Below are experts of layer 8 (counted from 0) of a mixture-of-experts language model. Rows are named router (the router's row for the expert), gate (a neuron's input weights, with its number), up (a neuron's input weights, with its number) and show model dimensions 256-383. Each number is 128 + 24 x the weight over its row's rms, rounded and kept within 0 to 255.
After each expert's rows: a language model's description of what the expert responds to. This comes from a sample of Wikipedia text that the model never trained on.

# expert 45
router [127 129 141 167  70 141  69 129 131 152 121 101 109 110 165  98 126 111 126 121 138 157  82 122 105 144 114 132 129 107 142 129 176  58  85 104 159 125 115 151 140 112 127 118 132 123 144  92 151 119 141 155 133 100 145 113  73 129 157 128 127 153 137 102 141 144 169 130 134 126 122 127 154 115 112 143 132  99 145 156  78  91 116 126 113 132 124 125 120 128 159 118 145 103 125 119 126 170  96 125 135 122 146 128 118 136 126  86 110 113 140 122 167 135 155 106 123 152 110 128  84 151 151 139 118 132 127 167]
gate0 [122 153  96 166 131 144 155 106  91 121 125 122 157  87 107 151 144  95 150 159  95 100 120 131 143 140 120 182 133 138 138 174 162 148 130 146 137 100 128 116  96 116 141 130 173 119 143 131 128 135 164 157 131 118 134 148  86 140  84 162 144 114 158 113 166 142  83 120 107 147 159 118 139 119 168 158 114 145 173  97 130 108 150 116 133 161 161 137 102 170 114 164 107 132 155 190 129 117  96 167 118 134 119 116 113 142  95 147 118 128 173  97 113 116 130 130 125 135 112 135 143 103 111 170 145 189 128 146]
up0 [158  94 178 139 133  87 127 140 107 133 163 117 171 134 123 121 162 139 174 129  88 118 119 143  88 135 101 139 112 157 136 132 139 176 119 132 122  99 145 136  83  84 132 139 151 111 116 146 113 101 121 153 167 111 162 159  65  94 136 143 134 140 156 128 125 115 116 164  90 204 122 163 142 160 132 154 114 102 130 129 125  94 109 106 138 150 108 170 113 159 159 164 114 114 165 145 141 145  84 172 138 101 129 148 114 117 139 124 103 141 138  94  93  98 126 125 146 113 148 151 172  86 132 142 164 146 116 144]
Description: Creative work nouns. Nouns naming media works or their parts after a year or ordinal, such as episode, novel, film, album, quarter.

# expert 53
router [151 129 130  95  93 102 127 117 124 169 136 124 139 164  84 126 154 116 106 161 101 124 123 156 128  98 146 135 129 146 108  74 134 120  97 124 140 139 117 133 144 166 143 133  97 105 108 115 159 188 122 109 111 135 144 171 140 128 117 105 145  98 160 187 138 107 137 143 167 123 115 143 164 137 139  97 137 139 151 123 137  94 125 161 131 121 151 111 138  65  74 107 146 112 109 136 149 133  93 135 155 157 164 120  97 105 132 130 170 164 130 121 126 155 148 135 153  89 121  93 117 124 148  85 150 116 103  97]
gate0 [131 135 115 166 136 166 158 105 132 138 128 141 131 125 173 142 148 120  91 159 142 103 122 111 107 113 161 155 137 140 113 174 128 187 150 107  73 145 108  96 109 140 162 174 115 163 177 115 161 158 136 123 114 125 139 126 117 169  95 151  98 155 114 139 186 175 120 138 148 150 112 117 120 169 173 102 127 129 119 154 125 142 177 111 144 127 148 129 109 120 117 173 157 121 134 131 115  79  93 140 116 179 142 128  99 110 120 169 139 131 148  91  99 124  88 152 132 159 147 134 125 134  93 160 118 214 188 128]
up0 [115 145 166  87 121 105 100 187 122  79 143 142 128 129  78 116 114 150 137 118 122 139 108 107 106 114 101 141 153 120 135  93 140  98 129 100 126 126 159 144 118  99 131 114 132 106 119 137  99 142 106 131 124 112 164 117 142 127 153 139 156 120 154 137 120 161 128 116  82 176 118 163 120 119 146 109 114 121  77 164 114 124 102 130 158 144 128 121 135 152 127 115 128 122 172 154  95 164 147 102 159 116 118 155 127  91 166 106 121 144  64 145 113 123  95 118 159 108 106 130 147  95 146 111 169 144 164 144]
Description: Names, numbers, digit runs. Tokens in biographical entries and data tables: spaces in East Asian names after (born, digits, Cyrillic or Arabic letters, gmina in Polish villages.

# expert 15
router [116 132 135 114 151 148 153 116 118 141 109 120 117 149 117 116 131 130 166 127  87 147 144 101 104 149 116 152 152 158 112 134 125 130 148 130 157  88 154 133  94 114 156 184 119 141 131 127 118 107 118 127 120 134 120 135 133 107 139 128 140 130 118 147 117 109 152 114 101 128 136 181 128 115 105 106 134 131 137 141 122 167 109  98 138 124 112 138 123 167 112  79 121  92 147 110 125 129 118 141 121 123 109 126 109 134 141 132 138 140 162 122 160 135 128  81 114 129 109 133 156 115 146 115 111 151 118 184]
gate0 [139 131  90 160 149 132  97 126 129 116 106 184 156 131 136 133 143 130 154 152 135 113 118 119 135 164 141 168 111 117 153 148 130 137 119 122 105 163 142 165 127  96 163 149 151 147 153 108 122 148 139 152  96  99 160 103 100 155 136 129 153 142 168 139 157 141 112 132 150 145 134 139 116 123 144 102 121 173  95 131 123 102 163 124 155 187 186 167 132 106 111 178 139 125 151 165 148 100 159 122 139 174 133 137  87 129 132 186 141 125 155  79 119  71  87 109 136 149 125 127 155 137 141 143 141 169 144 100]
up0 [125 121 158 111 111 137  93 137 159 104 143 125 116 129 183 110 146 110 145 106  69 144 155 125 127 142  93 123 134 146 135 113 133 154 107 138 138 114 107 117 160  84 153 154 140 148 141 144 125 113  95 124 111 130 157  92  87 113 169 150  97 120 178 120 130 132 139 141 103 185  98 132 110 134 119 131 156 101 138 164 137 119 121 149 147 128 126 123 153 157 149 108 147  69 143 140 135 161  61 103 120 134 105 145 124 119 125 113 100  99 106 138 104 123  97 109 130 112 120 126 124 101 170 128 138 145 150 155]
Description: Physical object descriptions. Nouns and word pieces for materials, body parts and building parts in physical descriptions, such as roof, glass, keel, hair, brick.

# expert 3
router [126 155 119 118 151 118 131 104 132 115 141 132 189 123 141 106 117 118 172  90 156 106 130 115 108 121 100  83 134 169 118 136 167 129 112 123 138 153 112 168 180 136 163 110 140  74 102 129  71 135 108 123 150 106 139  88 138  90 108  81  79 129 121 104 120 130  94 140 151 109  97 107 155 134 111  98 143 123 148 122 105 119 135 114 107 136 121 116 133 136 114 144 147 107 142 153 119 100 130  83 110 127 122 149 105 114 130  84 119 137 134 132 114 149 145 109 147 136 118 142 142 150 149 144 168 167 132 105]
gate0 [138 171  76 153 120 174 158 110 107  78 136 124 152 100 127 143 168 118 134 139 132 131 146 125  93 111 131 149  94 102 182 160 121 110  94 101 107 141 138 131 120  98 145 164 105 121 144  90 128 155 136 134 131  71 134 151  86 179 103 160 155 109 127 133 162 150  87 156 134 146  93 141 140 102 133 131 116 145 108 139 128 115 129 132 139 143 135 114 146 122  94 141 103 105 137 134 132  89  95 157 129 167 119  90  96 124  99 121  89 131 130 158 107  95 109 160 116 137 124 152 149 126 108 176  98 161 114 111]
up0 [139 104 183  96 171  74 130 162 126 139 124 132 140 135 147 144 150 122 115 121  63 126 101 110  41 153 122 160 104 153 104 112 152 152  83 106 124 114 139 152 124 113 146 131 140 167 118 110 108 127 118 129 156 137 170 134 119 113 184  87 126 139 116 125 127 149 133  97 101 166 110 182 117 102 176 111 137 103 127 121 126 121 117 112 158 139 143 162  96 114 170 124 140 105 127 141 115 147 105 129 129  93 103 158 128 122 102 130 107 101 106 137  90 118 120 132 142 149 101 146 151  99 106 125 153  98 128 182]
Description: Foreign surname endings. Inner and final word pieces of Nordic, Germanic and Slavic names, such as berg, mann, sson, kov, in sports tables and lists.

# expert 63
router [126 116 115 126 116 152 144 130 121 134 153 120  98 109 140 169 171 167 104 153 149 121 137 151 125 149 179 164 153 150  98 132  99 133 118 143 161 118  91 125 118 122  89 121  90 101 135 138 137  94 172  83 167 140 114 115 136 165  99 153 132 102 110 133 143 149 150 111 138  73 135 148 145 167 109 117 132 131  98 112 125 118 136 135 155 108 135 156 156 102 130  93  96 146 113 127 139 127 171 170 144 136 117 111 193  99 140 109 131 156 158 111 153  89 146 104 106 132 127 133 133  84 151 119 103 130 112 112]
gate0 [151 133 107 128 156 148 173 102 124 115  93 107 151 142 101 151 140 186 120 141  95 134 112 122 101 162 157 152 119 153 156 152 155 181 136 119  80 119  82 160 130 142 150 201 151 154 156 123 121 170 106 140 147 109 132  74 119 187  73 136 160 156 120 151 185 143 155 137 143 142 131 164 113 156 164 130 111 136 108 142 116 142 136 148 162 164 156 119 145 119 130 135 119  98 154 175 137  85  95 155 154 153 108 109  81 119 154 141 152 126 156 132 110 130  95 107 133 138 143 117 171  89 125 137 119 171 149 158]
up0 [114 148 162 105 118 105  84 114 148 103 122 143 100 151 150 116 118 108 139 137 108 103 118 149  93  98  65 141 105 169 100 172 141 108 103 100 127 128 143 111 101  83 150 103 151 127 122 131  82 132  97 101 153 107 157 138  92 109 188 133 139 151 135 113 107 150 149 125 132 167  74 152 121 148 148  92 135  99 140 150 112  92 146 140 160 123 129 142 127 121 123 132 173 137 122  95 107 168 128  88 148 120 138 170 138  99 155 124 102 133  76 115 139 109 127 139 107 147 115 127 149  97 119 105 160 109 126 121]
Description: Separators in lists. Commas, dashes, slashes and pipes in dates, place names and tables, such as June–July, comma before California, table-cell pipes.

# expert 8
router [121 150 139 133  77 117 116 123 111 135 133  98 134 133 155 123 118 123  98  81 195 179 128 120 123 115 162 100 102 124 121 113 120 130  95 142 108 106 119 135  88  78 120 169 139 116 146 117  96 162 116 130 130 137 127 114 134 167 148 128 121 106 162 116 124 114 100 105 100 135  45 149 143 142 165  78 119 120 142 143 164 128 124  90 138 138  87  67 129 155 113 133 135 147 126 123 138 111 136 152  87 153 113 134 118  79 116 116  94 128 158 140 118 145 154 129 118 123 147 132 117 167 154  97 180 140 180 148]
gate0 [149 166  96 152 116 147 117  97 109  81 128 138 119  94 116 143 137 139 158 148 116  98 166 113 121 185 163 160 113 149 119 185 112 143 161 108  84 149  97 133 130 138 131 185 173 149 175 139  94 172 131 123  93 111 182 110 121 127 107 144 137 146 121 113 133 140 112 145 119 129  97 116 133 111 149 119 132 145 124 130 133 125 146 122 164 173 134 121 139 125  88 148 127 160 143  92  95  86 115 141 129 180 111 105 125 119 143 167 139 150 135 121  90 119  78 157 103 155 129 125 150 178 115 123 149 121 141 123]
up0 [140 128 137 116 139  98 135 144 129 167 116 124 123 134 204 119 133 117 135 112 123 164 147 117  81 159 102 149 113 138 121 125 178 129  80  97 143 104 151 105  71 120  90 115 111 104 143 143 128 125  73 141 152 183 149 147 119 124 127 126 150 162 173 120 133 141 187 116 105 185  63 164 139 130 121 135 114 146  99 134 133  93 121 143 143 127 115 154 123 113 193  95 133 131 166 168 120 160 101 119 127 132 117 148 114  68 134 121 115  99 111 131 131 142 110 139 135 141 118 129 115  88 121  86 136 110 135 157]
Description: Schools, activities, word endings. Nouns for schools, education and activities such as school, education, air, games, bowling, plus word-final pieces like -ay, -ling.

# expert 54
router [123 138 103  77  97 147  99 112 116 116 110 149 118 139 131 153 135 141 137 115 100 126 169 116 136 123 148  96 117 143 173 126 152 146 132 116  93 168 106 158 138 128 144 154 137 152 109 109  82 117 138 163 195 131  84 149 119 101 144 197 122 136 158 118 100 170  87 110 156  83 100 147 146 113 134 105 129 151  79 110 141  91 150 112 100 157 131 118 126 156 170 151 171 117 157 152 123 149 170 136 154 131 154 168 117 139  91 114 102  91 129 114  75 130 150 105 131 151 155 118 133 150 126 124 110 131 142 113]
gate0 [105 139 123 137 131 166 119  96 110 135 107 151 103 132 114 159 137 129 118 152 132 134 127 142 180 123 123 145 107 109 124 148  98 139 163 126  56 132 145 144 113 124 142 155 154 139 179 139 157 176 130 158 130 130 167 109 118 202 132 172 109 129 133 153 134 139 107 132 132 131 104 124 118  94 165 132 108 139 151 146 156 149 142 120 141 138 149 119 125 119  85 176 144  95 139 153 114  99  87 167 125 128 178  79 113 128 139 175  98 124 117 113  84 106  87 138 110 172 137 159 147 139 143 138 145 130 103 170]
up0 [113 119 172  93 146  81 112 160 112  80 114 127 133 107 179 114 159 117 130 136  86 113 104 133 100  85 102  98 109 174  96 101 124 141  97 123 110 118 116 116 148 113 136 143 116 103 143 142 111 126  87 121 134  68 149 162 131 126 128 102 146 137 146 137 107 157 190 117  81 152 105 131 103 109 157 114 154 107 122 131 141 141 123 112 115 139 129 147 152 143 171 139 124 102 138 127 117 171 100 125 130 115 107 149 108 113 147 131  96 119 116  93 112 120 133 140 105 115 151 189 135 118 126 126 155 175 140 135]
Description: Personal given names. First names and name endings of people in cast lists, sports rosters and race results, such as Kasey, Michael, Henry.

# expert 19
router [149 159 161 192 114 109 107 118 134 119 140 127 126 151 159 105 112 128 146 121 132 121 118 140  94 146 158 100  79 156 123 137 169  96 164 123 129 134 113 146 125 124 116  87 133 107 164 153 100 137 128  99 107 117 161 112 122 179  82  94 115 131 132 140 130 181 118 112 144 106 123 146 137 155 133 124 163 112 138 114 114 113 146 149 160 113  65 182 109 127 109  78 135  67 154 140 130 122 127 100 101 143  72 126 169 114 119 127 139 159 118 105 127 101 132 138 145 126 115 158 128 129 101 106 130 146 132  95]
gate0 [141 162 102 177 134 150 153 107 125 114  86 127 122 159  97 123 159 127 149 154 152 109 128 165 105 151 144 162 124 119 164 103 123  85 117 133 127 163 135 118 122 105 148 139 148 150 122 142 104 154 117 103  97 117 176 119 101 138 113 157 136 169 131 139 153 158  87 144 181 135 145 137 133 120 164 132  98 148 149 128 128 135 143 124 173 169 160 112 121 130 145 166 117  79 109 135 140 126 133 141 156 174 155 121 116 138 128 169 148 175 150  79 120 114 114 155 160 164 123 153 109 134  96 142 151 152 150 154]
up0 [135  94 165  96 136 100  93 120 107  87 146 138 157 148 125  82  99 121 152 117 124 147 116 136 116 123  81 110 111 147 113 127 145 115 142 101 136 129 116 109 149  80 108 122 128 104 123 139  98 103 110 110 135 113 165 143 115 123 166 101 127 152 124 109 127 159 179 170 115 179  76 164 122 140 152 105 135 133 146 123 144 117 145 108 167 162 127 153 133 127 146  99 153  69 127 125 109 172 146 127 146 130 128 161 120  79 160 122 132 103 107 101 113 135 102 108 182 177 118 126 130  73 149 133 142 112 185 156]
Description: Sports tables and numbering. Spaces, hyphens, dashes and pipes in score tables, date ranges and numbered parts, plus tournament words such as round, semifinals, Cup, Champions.

# expert 48
router [ 84  99 111 141 102 123 102 110 120 119 129 126 124  90 143 124 138 138 120 112 135 133 136 173 147 138 143 105 133 179 128  84 129 112 121 136 139 113 123 117 129 125 131 190 122 121 122 162 153 133 151 159 117 165 135 158 106 119  92 135 132 149 138 123 150 135 109 157 141  90 116  85 132 110 142  91 129 147 158 143 108  88 114 121 135 135  98 149  99  97 145 130 142 131 142 110  82 168 138 142 158 148  78 136 134 137 137 159 104 148 179 136 136 133 123 143  76  88 128 126 136  87 171 142 175 110 120 152]
gate0 [127 139  79 156 146 186 158 130 125  48  85 139  93 132 150 136 156  96 102 150 120 111 113 158 154 156 141 145 160  80 155 137  95 160 138 139  88 164 117 111 144 154 149 118 116 118 129 100 109 146 154 132 137 117 118  76 101 132 111 154 161 141 114 111 152 146 114 110 120 123 120 129 126 133 146 133 120 171 142 154 110 114 147 143 174 141 151 135  99 131 121 139 147 127 151 162 151 125  81 138 159 177 135 136 103 158 105 137 137 127 115 132 125 119 123 150 105 115  98 157 181 131  97 117 162 120 145 110]
up0 [110 100 166  72 150  91 136 144 149 119 134 111 117 145 152 119 107 119 120 125  71  79 148  93 110 122 117 135 101 142 115 132 129  97 119 104 148 143 136 100 141  96 115 154 106 115 152 149 138 148 116 116 154  99 170 146 125 131 143 153 109 170 151 101 120 121 139 166 118 180  85 152 112 149 144 142 111 156 119 159 107 116 154 122 150 120 116 135 121 139 146 133 151 126 151 118 131 157 105  98 152 122 107 143 126 122 133 113  73 126 104 149 149 121  86 135 103 123 131 126 170  89 163 104 145  91 132 167]
Description: Acronyms, hyphens, numbers. Letters of capital abbreviations and the hyphens or dashes joining them, plus numbers in sports and statistics tables: ITF, AT-X, JP.

# expert 0
router [ 78  96 117 149 123 115 116 129 119  92 128 121  65 116 190 125 107 139 116 102 121  98 164 137 132 155 175 145 154 105 126 137 137  85 115 127 147 128 129 106  97 133 122 171  95 148 165 155 115 117 156 142 146 130 164 102 123 159 143 108  86 133 120 129 118 137 146 153  77 134 106 108 138 122 126 132 154 189 160 182 111 128 142 161 136 135 128 108 126 134  97 156  90 111 116 113 133 171 159 152  95 103 146 125 137  69 113 137 115 155 122 133 122 138 118 112 140 113 121 123 123 119 141 111 132 140 174  72]
gate0 [170 113  98 158 177 169 110  82 118 126 101 118 139 143 134 137 168 133 116 151 137 128 130 130  94 208 132 164 129  92 168 138  70 146 120 141 140 162 115 123 131 145 133 134 130 111 174 139 158 153 116 152 136 112 129 128 141 161 118 154 116 151 121 116 128 148 136 117 120 137 190 155 134 125 103 122 126 144 132 143 120 104 183 136 130 123 141 135 170 109 119 160 133 131 148 150 124 125  85 144 126 122 164 130 121 133 122 146 105 149 123  99 106 149 112 152  88 103 121 152 134 153 113 168 107 167 110 144]
up0 [142 124 181 119 139 111 118 107 141 126 117 139 129 141 118 109 157 118 123 120  90 145 136  65 120 138  74 118 134 135 147  93 119 135 107  93 137  94 126  96 156 112 100 158 151  96 147 149  84 120  51 119 137  99 176 123 134 112 130 150 102 176 124  95  89 167 121 125  91 165 121 133 135  93 177 121 134 136 135 136  99 136 140 133  89 122  99 148 145 133 159 133 119  92 188 123 115 149 101 137 141 123 117 159 133 125 157 114 101 137 116  88 120 129 118 132 156 141 152 154 144 100 118 126 128 151 123 144]
Description: Title and brand names. Capitalized words and pieces inside names of awards, media brands and titles, such as Star of the Year, Pro Bowl, Rolling Stone.

# expert 41
router [156 104 102 146 115 106 147  58 130 150 139 134 123  87 102 151 120 117  86 164  91 136  92 186 117 139 151 165 119 188 149 121  97 140 104 161 153 116 110  94  95 143 143 144 137 180 156 148  96 104 147 150 105 152 112 111 153 159 126 144 114 130  95 190 110 107 174 137  85  83 136 113 109 101 132 122 103 135 130 130 144 125 132 154 111 136 106 152 108  88 130 110 136 136 115 116 127 143 116 132  90 155 131 126 128 116 118 153 142 104 109 132 137 153 129 145 137  93 111 101 115 132 134 135  79 135 136 139]
gate0 [130 125 116 151 125 155 145  86 109 138 112 151 150 127 204 136 145 114 118 141 135  89  98 122 120 139 156 164 149 129 110 130 144 152 101 129  47 131  83 127 136 145 121 150 148 113 143 143 134 153 114 144 133 118 140 142 135 152 118 150 130 155 173 138 162 167 134 142 139 145 112 138  61 144 144  85 145 128 120 150 126 122 119 114 155 155 138 100 134  98 102 144 143 133 143 126 124 145 127 138 143 182 134 107  78 102 127 162 116 141 136 135 119 131 123 154 125 152 140 135 141  92  93 157 156 133  96 144]
up0 [134 119 140  95 124  95  89 176 129 118 122 127  76 130 113 139 101 143 139 108  88 110 107 129 118 124  44 128 113 139 173 113 127 162 124 104 121 143 125 102 153 106 158 166 149 121  94 169 112 129 110 127 175 119 162 137  85 115 146 141 130 154 149 107 105 137 148 129  97 189  98 157 135 146 153 144 136 169 147 129 106 118 116  82 101 128 131 133 150 126 142 117 128  90 121 147 129 156 111 119 153 116 104 172 144 120 116 125 143 103 119 126 127 133 136 159 123 129 128 140 164 108 154 117 153 125 144 199]
Description: Opening parenthesis plus letter. Opening parentheses fused with a capital, mostly starting acronyms after spelled-out organization names, like (NOAA), (HOMER), or dates in parentheses.

# expert 25
router [137  95 154 109 144  70 174 138 100 136 130 130 131 129 110  97 124 123 171 121 142 151 155 124  88  97 107 120  99 153 154 169 141 206 143  93 158 153 140 152 131 137 153 120 155 114 149 108 104 117 137 115 141 118 147 121 148 117 135 156 120 144 148 125 119 175 116 159 140 133 136 138 159 110 119 109 130  89 126 119 100 139 124 143 127  92 137 132 110 106 129 144 123 120  72  82  84 146 144 139 126 117  77 140 136 145  97 118 142 112 130 112 155 118 107 100  94 138 110 116 130 138 116 126 131 145 115 190]
gate0 [130 145 112 161 138 159 117  88 138 101  85 150 163  90 130 139 108 137 125 151 134 145 141 111 114 132 152 148 117  70 123 143 108 167 158 161 139 152 108 138 110  95 164 136 128 128 169 121 101 101 144 110 133 115 131 118 175 142 129 145 106 145 101 119 150 139 101 184 167 144 120 128  98 123 111 135 122 111 104 146 133 107 136 130 129 153 177 132 132 123 116 137 109 138 101 175 116 112  87 135 133 153 162 123 106 135  89 145 109 135 151 119 103 111 121 138 115 130  92 112 174 117 152 131 109 135 155  83]
up0 [164 118 199 108 147  90  78 139 122 138 121 161 120 152 138 122 122 135  93 107  99 131 131  98 124 111 113 116 133 152 128 100 161 111  85 111 118 112 167 114  95 126 133 167 143 145 157 138  91 106  87 138 115  94 150 116 132 110 131  99 128 131 160 121 158 109 137 156  75 148  98 179 122 114 144 169 116 135 134 141 124 148  89 116 136 152  87 137 109 130  90 130 155  98 156 146 110 175 122  88 124 110 105 164 136  65 149  95  91 100 114 136 137 157  93 127 135 112 125 147 127  78 108  87 133 143 139 164]
Description: Mid-name word pieces. Consonant-heavy pieces inside proper names and foreign words, such as Ten-k-odogo, Tench, Novogrudok, Vermont, Nvidia, often in lists or tables.

# expert 14
router [107  78 125 143 154 127 131 115 123 137 142 148 159 132  96 145  81 159 159 109 120  95 117 144 134 127 150 114 113 170 140  98 135 108 173 117 119 119 118 157 121 123 167 123 144 126 160 124  88 137 141 117  91 131 123 159 141 128 138 107 138 101 138 131 116 125 109  71 164 107 182 104 146 140 180 113 152  68 120 146 102 138 128 155 120 130 154 125 114 166 119 124 144 133 122 111 135 151 140 126 141 130 195 125 124 152 114 155  94 129  99 110 135 103 131 159 118  98  52 108 103 142 117 148 148 105  57 126]
gate0 [131 182  97 156 173 138 131 106  96 101  97 124 141 122 131 142 108 153 151 173 125 136  85 131 135 158 119 184 105  99 117 133 114 127  84 104 117 143 102 136 114 108 153 162 165 130 128 138 157 171 143 145 110 131 122 101 123 144 117 112 139 146 148 173 153 153 112 138 144 149 121 135 139 119 147  93  91 169 139 123 132 110 142 137 172 197 155 110 125 131 150 167 134 169 128 120 102 135 108 151 121 149 169  86 100 141 121 150 156 116 110 117  82 123 114 167 113 102 128 151 134 100 109 126 136 126 141 155]
up0 [151 135 155 104 117  85 134 141 133 101 150 137 138 156 140  97 149 123 132 115 155 134 126 118 112 106 101 144 112 147 130 106 136 102 170 135 110  73 140 123 143 120 122 130 113 141 133 137 106  86  85 137 151  91 166 147 106 140 142 163 135 165 139 110 133 153 124 134  88 163  96 175 110 132 163 143 155  85  96 140 111  94 139 141 116 105 153 124 117 139 131 120 137  94 166 160 140 154  95 120 133 122  70 165 133 127 117 129 105  84 100 109 154 107 127 145 128 128 113 139 136 113 109 171 144 122 113 145]
Description: Inflectional suffixes. Word-final inflection pieces on verbs and nouns, such as -s, -ed, -es, -ing, -ers, as in acts, passed, communes.

# expert 5
router [135 119 149 124 101 136 146 125 110 131 152 143 158 123 109 105 119 125 113 123 135 105 164 111 113 143 156 172 132 112 128 124 159 158 168 137 154  89 134 110 167 134 133 102 146 110 133 147  82 122 159  98 115 132 146 143 109  93 138 107 131 119 137  83 140 126 193  83 131 143 161 141 136 123 142 127 156  79 122 136 128 147 112 131 108 112 180 138  96 117 136 121 143 107 105 143 131 153  96  91 127 108 126  98 185 165 108 108 124 101 128 131 152 127 145 121 101 127  66 120  88 159 116 147 140  94 151 146]
gate0 [152 182 130 173 143 153 165 108 129  84  99 139 141 132 138 134  85 122 131 167 151 130  87 129 132 117 101 188  91 121 127 169 122 166 165 166 105 157 141 106 108 115 132 135 206 156 169 133 111 184 161 148 143  97 123  99 142 126 129 168 132 142 119 132 201 141 109 152 142 132 161 110 135 123 172  95  73 170 121 127 110 103 120 135 144 178 155 114  99 153 136 119 162 124 128 131 132 109 125  99 133 139 132 135 125 134 120 167 103 108 133 142 111 100 110 129 113 153 145 125 128 138 126 150 162 144 160 119]
up0 [148 151 176  90 156 110 112 153 122 134 115  75 107 124 127 127 136 141 131 125 119 120 137 141 113 138  93 102  97 167  92 100 127 133 111 119 154 125 122 123 104 142 136 106 115 111 110 132 146 139  65 129 134 118 144 154 102 152 148 157 134 166 138 126  81 130 186 120  65 198  88 124  95 124 134 136 177 107 108 170  98 115 122 133 160 137 133 110 124 143 125 104 119 114 182 112 102 180 107  81 137 108  97 147 114 107 149 123 144 127 145 132 129 106 125 114 121 110 126 137 144  68 142 119 134 129 125 157]
Description: Plural and agent suffixes. Word-internal pieces like -ers, -ens, -ons, -ins, -s inside longer words, often before -ing/-ion, such as dispersive, inversion, funds.

# expert 36
router [139 101 114 126 141 134 160 132 112 123 133 104 142 120 147 127 156 112 142 124 119 139 151 154 124 120 131 106 110 120 139 124 115  91 163 134 171 131  67 148 122 110  82 131 144  90 135 140  87 120 138 131 174 155  85 134 131 128 138 126 155 156 151 127 108 149 144 144 164 115 113 129 149  78 121 166 124 158 146 150  72 170 134 125 150 130 161 125 113 155 151  90 119 147 110 149  69 142 138 133 124 101  96 164 142 146 124 146 129 102 174 138 115 138 134 121 117 111 131 147 141 108 160 113 129 126 101 152]
gate0 [132 154  72 177 106 114 140 137 131 107 115 128 135 128 139 176 155 138 131 155 164 175 106 189 118 115 142 157 129 118 112 117 143 177 144 173  54 135 100 147 164 134 161 139 170 137 189 119 109 188 132 129 110 114 137  78  96 156 137 139 137 138 107 101 134 121 131 126 134 141 126 138  98 162 159 102 135 141 114 118 115 123 144 114 148 153 185 109  91 126  99 148  91 110 157 137 115 108 128 166 112 125 151 118 110 131 139 139 138 187 137 118 143 111 135 143 135 136 129 152 114 135 115 148 140 169 129 118]
up0 [144 116 196  89 134 105 129 161 135 146 135 129 101 156 202  87 127 130 127 115 121 159  99 116  94 132 107 141 148 136 122 114 114 131 120 133 111 135 126 116 127  99 141 149 151 122 143 141  91 120  54 129 141 128 135 132 125 109 137 116 122 166 144 147 161 140 170 140 118 138  88 174 135 138 130 148 179 133 111 123 135 139  97 155 117 144 147 160 125 130 150 132 128  94 155  88 118 145 148 110 118 130 123 156 130 121 130 125  97 103 135 109 121  90 128 117 100 158 145 118 151 123 127 137 124  93 118 182]
Description: Mid-word pieces. Middle pieces of words and short words inside song or episode titles and prose, like Wheels, Tread on Me, Appomattox.

# expert 28
router [118 156 136 165 111 125 135 150 120 136 112 150 150 140 108 119 168 122 137 120 162 121 172 101 130 104  99 121 148 129 165 107 171 181 158 104 138 129 121 129  87 126 141 102 120 114  83 146 118 137 151 158 128  96 156  94 147 116 163 158 122 115 124  83  90 125 108 134 108 144  99 113 151 118 166 156 145 105 149 111 128 135 139 153 110 123 147 128 144 207 132 159 122 111 108 117  98  99 129 119  96 120 110 120 136 113  80 118 147 115 116 167 136 144 104 127 108  79 118 116  85 144 128 125 120 120 122 110]
gate0 [148 183 119 192 155 151 129 104 139 125 130 124 151  92 151 110 140 144 119 131 127 136 155 160 139 128 109 145 135  91 113 160 112 165 169 125 125 129 115 134 110 112 152 177 129 141 132 119 118 150 119 150 121 103 118 115 114 154 136 180 129 130 152 136 189 136 113 162 139 108 101 117 108 137 113  89 106 117 148 126 133 117 126 127 183 126 166 132 116 132 101 104  92 109 139 119 131  86 110 135 132 157 119 116  84 129 114 130 112 172 119 158  84  91 138 154 127 113 163 128 125 118 177 124 141 136 125 128]
up0 [123 143 150 152 132 109 122 115 151 122 142 141 138 105 142 152 165 119 123 119  78 159 134  98 109 113 105 116 106 119 106 101 107 135 143  97 138 131 104 125 107 103 170 153 121 149 110 127 136 126 116  94 146 167 137 119 134 125 194 139 142 127 139 154 140 130 171 169 108 173  88 143 128  88 137 101 118 102 179 122 111 145  76 133 131 131 146 159 184 141 107 117 146  89 166 110 143 153  81 108 151 128 106 128 105 133 121 128 137 112 138 142 131 124 116 101 139 142 143 154 145 100 146 101 160 110 125 123]
Description: Surname endings. Inner and final pieces of personal names, mostly Italian, Spanish and Slavic: Garb-ug-lia, Knippen-berg, -ski, -ović, Batt-ist-ella.

# expert 20
router [159 127 102 120 123 104 110 125 113 168 125 126 141 139  99 151 111 124  86 185 129 118 109  91 106 123 105 110 122 168 151  76 111  98  86 123 177 116  90 146 118 167 161 130 122 138 136 126 122  98 123 116 138 120 115 145 137 135 114 126 163 104 158 123 119 108 172 120 131  97 160  88 176 129 122 122 132 143 111 148 116 102 136 139 162 117 120 121 143 144 146 132 142 136 142 146 132 138 113 108 117  92 145 135 145 145 134  94 117 126 105 137 145 143 118 103 111  85 141 115 145 131 128 118 125  93 108  99]
gate0 [126 143  76 152 142 169 146 111 144 133 116 135 103 126 126 112 113 111 152 157 111  87  91 144 132 115 135 196 150 132 121 147 142 176 142 112  80 114  63 134 125 113 177 104 154 116 124 135 139 187 116 137 140 105 127  71 107 142  99 130 117 137 131 119 141 159 114 132 115 107 135 107  98 157 156 117 156 121 144 138 131 102 152 140 129 167 146 109 152  98 104 128 142 140 146 150 143  87 112 114 155 154 144 104 105 137 114 131 114 151 101 141 125 111 113 136 129  98 123 147 105 113  94 154 152 164 101 121]
up0 [137  78 125  95 122 103  94 175 171 127 137 115 117 143 140 118 105 117 141 110  91 106 108 112 141  83  87 157 144 152 122 114 149 154 107 101 109  98  84 109 135  97 145  99 129 112  90 129 137 119 120 108 145 149 161  84  98 117 111  98 129 122 131 105 127 148 117 146 117 142  97 143 102 137 140 127 144 107 123 158 133 112  96 131 138 137 124 116 157 133 142 161 102  99 125 137 136 185 119 107 148  97 127 139 120 110 108 129 105 100  88 138 114  96 122 141 170  79 125 135 105  82 108 106 157 114 130 139]
Description: List punctuation, credits. Colons, semicolons, dashes and years in credit lists, tennis draws and election tallies, as in Directed by:, Born:, 1873.